config.yaml
experts_per_token: 2
d_shared_expert: 832
router_score: "sigmoid"
normalize_top_k: true
balance_bias: false
init_std_router: 0.0114
norm_eps: 1e-06
Below are experts of layer 10 (counted from 0) of a mixture-of-experts language model. Rows are named router (the router's row for the expert), up (a neuron's input weights, with its number) and show model dimensions 160-239. Each number is 200 + 20 x the weight over its row's rms, rounded and kept within 0 to 999.
After each expert's rows: a language model's description of what the expert responds to. This comes from a sample of Wikipedia text that the model never trained on.

# expert 9
router,189,180,190,195,228,186,180,228,197,215,209,213,209,250,187,153,193,188,188,185,199,169,186,178,200,187,193,216,187,213,196,192,209,215,182,209,215,202,195,177,209,182,195,182,201,194,175,196,183,178,185,179,173,207,194,203,195,200,189,206,205,197,213,194,197,187,193,183,220,223,223,201,200,209,226,144,197,227,208,232
up0,207,205,208,243,209,166,203,191,219,226,186,184,198,243,196,211,211,180,191,230,220,175,178,188,218,177,219,193,215,199,177,171,243,227,216,229,173,182,194,207,176,203,190,204,220,200,196,183,208,184,215,178,215,236,190,216,215,204,195,237,163,190,233,181,201,179,232,231,199,196,202,197,200,161,196,176,210,190,183,212
Description: Auxiliaries and copulas after a subject or relative pronoun, such as is, was, be, has, been, can; also plural -s and adverb -ly endings.

# expert 23
router,198,184,200,226,191,198,200,230,189,215,198,200,196,238,172,184,185,191,204,231,229,173,177,186,179,153,204,232,193,248,175,192,222,187,204,155,207,214,191,207,186,203,192,222,187,224,196,182,175,152,200,197,156,236,199,178,183,251,179,212,216,180,198,189,196,204,200,203,194,207,214,204,189,179,195,223,197,204,151,167
up0,200,183,182,223,217,202,221,189,196,195,220,201,227,195,198,194,210,216,207,166,206,226,235,175,160,208,162,203,215,169,151,221,179,213,215,266,167,224,178,212,192,201,247,219,221,222,174,181,215,187,200,201,225,209,181,195,188,176,196,213,179,196,182,195,203,177,220,246,216,161,208,197,189,175,178,204,212,209,229,218
Description: Commas and clause-ending nouns, especially states, countries and cities after "in" or a city name, like Texas, California, century.

# expert 28
router,199,180,226,189,186,238,192,206,206,188,182,214,201,228,189,204,237,202,211,180,197,209,216,171,189,210,199,188,196,214,174,198,224,199,178,188,178,197,163,181,220,203,210,219,216,178,187,179,226,208,212,200,193,197,197,188,191,205,181,232,166,184,190,241,213,208,230,168,185,220,207,180,223,184,206,208,178,201,174,203
up0,224,191,207,181,204,200,205,211,222,167,206,228,221,221,187,187,206,206,205,182,209,194,202,190,190,198,207,180,191,185,202,191,199,194,179,215,187,210,205,206,181,200,220,215,214,207,197,157,206,168,210,195,230,196,190,178,198,218,212,202,165,192,161,171,196,178,193,209,223,181,186,186,191,227,183,152,195,203,204,211
Description: Possessive apostrophes as in Men's and governor's, month names in dates like 17 September, and syllable pieces like ti and ci.

# expert 18
router,178,183,189,188,180,211,185,191,201,210,194,217,154,179,186,203,249,201,230,196,196,190,224,224,192,166,189,217,192,230,187,194,234,194,188,184,199,197,177,174,185,218,232,184,227,175,217,161,185,232,205,165,172,192,185,218,186,230,201,179,165,228,189,177,193,182,169,208,204,225,225,212,219,199,198,198,183,176,209,181
up0,187,204,190,180,231,201,189,186,194,212,190,205,183,197,157,223,213,195,208,181,179,211,163,226,194,199,235,201,208,229,213,213,193,170,218,202,202,199,201,190,161,241,178,202,247,218,198,184,215,240,195,228,196,199,217,204,207,198,203,202,220,199,194,215,232,168,179,238,190,216,183,189,163,162,173,228,201,195,202,240
Description: Topical nouns and noun endings after the, a or his, such as role, development, research, film, battle, communication, touchdown.

# expert 10
router,173,181,166,219,183,199,194,172,170,191,160,225,176,184,169,184,178,201,182,224,223,156,189,196,202,220,198,226,188,218,177,198,209,168,203,203,209,183,199,223,230,206,202,173,206,205,176,200,218,219,183,172,147,194,177,162,194,215,172,206,171,187,171,196,188,163,192,241,185,172,223,194,199,213,210,189,215,224,233,196
up0,197,168,167,210,199,222,206,190,173,215,211,199,235,184,212,199,198,221,173,200,202,204,188,202,176,200,196,205,207,181,223,194,207,192,194,232,192,178,229,201,192,226,221,228,228,185,187,197,209,227,200,165,179,226,214,206,204,182,181,208,185,197,182,187,179,168,236,208,206,200,227,179,193,209,209,203,212,220,204,222
Description: Final pieces of place and family names such as -ville, -burg, -berg, -ton and -de, often in tables like Hous-ton or Sköv-de.

# expert 29
router,194,192,245,179,183,225,191,168,172,194,230,213,173,212,170,209,216,229,177,208,225,189,174,197,195,217,202,185,185,179,189,189,171,214,193,170,194,195,194,191,177,178,217,191,191,176,177,210,218,173,190,201,163,176,167,165,192,200,211,170,188,170,250,219,202,189,184,235,201,196,197,220,175,205,219,170,158,202,183,189
up0,195,205,200,213,194,211,194,196,193,164,212,228,202,200,218,159,242,183,193,180,212,181,191,213,191,204,214,220,226,179,207,226,196,201,194,186,199,225,187,188,230,203,201,198,151,191,219,200,185,208,222,167,201,212,217,193,195,183,215,191,178,226,224,178,222,200,212,175,230,179,175,203,230,195,202,164,228,206,171,194
Description: Measurement units after numbers such as km, mi, %, kg, equals signs closing section headings, and words like located, designed.

# expert 13
router,188,197,192,240,227,221,168,211,210,220,243,206,177,209,176,236,185,192,217,173,209,181,214,163,193,213,203,231,183,205,207,205,206,205,177,229,235,180,201,222,197,178,180,191,229,209,165,201,187,190,164,225,214,205,187,186,208,208,188,186,172,202,196,200,185,209,149,198,200,202,227,213,222,200,216,208,223,236,207,197
up0,201,215,170,209,172,179,230,182,178,201,168,206,147,240,186,200,214,192,189,217,172,234,256,193,182,154,194,212,233,195,208,199,211,184,263,186,208,199,197,211,204,193,165,199,218,210,168,189,199,233,196,192,178,197,188,208,223,182,203,245,162,188,204,176,201,199,170,176,221,201,205,218,221,183,228,176,199,198,244,191
Description: Sentence-initial subject pronouns he, she, they and who, the first = of == headings, and name pieces like -jo, -ta, -ala.

# expert 22
router,241,190,197,211,182,189,172,211,193,175,161,196,204,210,197,160,236,219,195,212,177,186,203,203,224,214,206,208,168,203,181,196,208,212,180,213,207,167,207,196,184,202,221,160,199,183,201,171,200,213,213,200,216,206,216,208,178,209,169,194,204,176,194,222,177,164,164,181,198,185,210,202,196,204,206,191,188,218,181,219
up0,217,174,204,182,205,216,169,191,188,213,269,180,229,222,192,191,240,191,196,182,195,195,201,214,216,201,231,205,203,210,202,204,203,227,204,205,219,193,204,187,202,229,226,221,199,210,213,205,195,201,175,213,203,189,236,193,195,156,196,152,217,220,162,174,177,195,188,213,207,232,202,204,206,225,181,201,210,200,184,213
Description: Table column headers and field labels such as Rank, Score, Date and Family, plus section-heading words like See, History and career.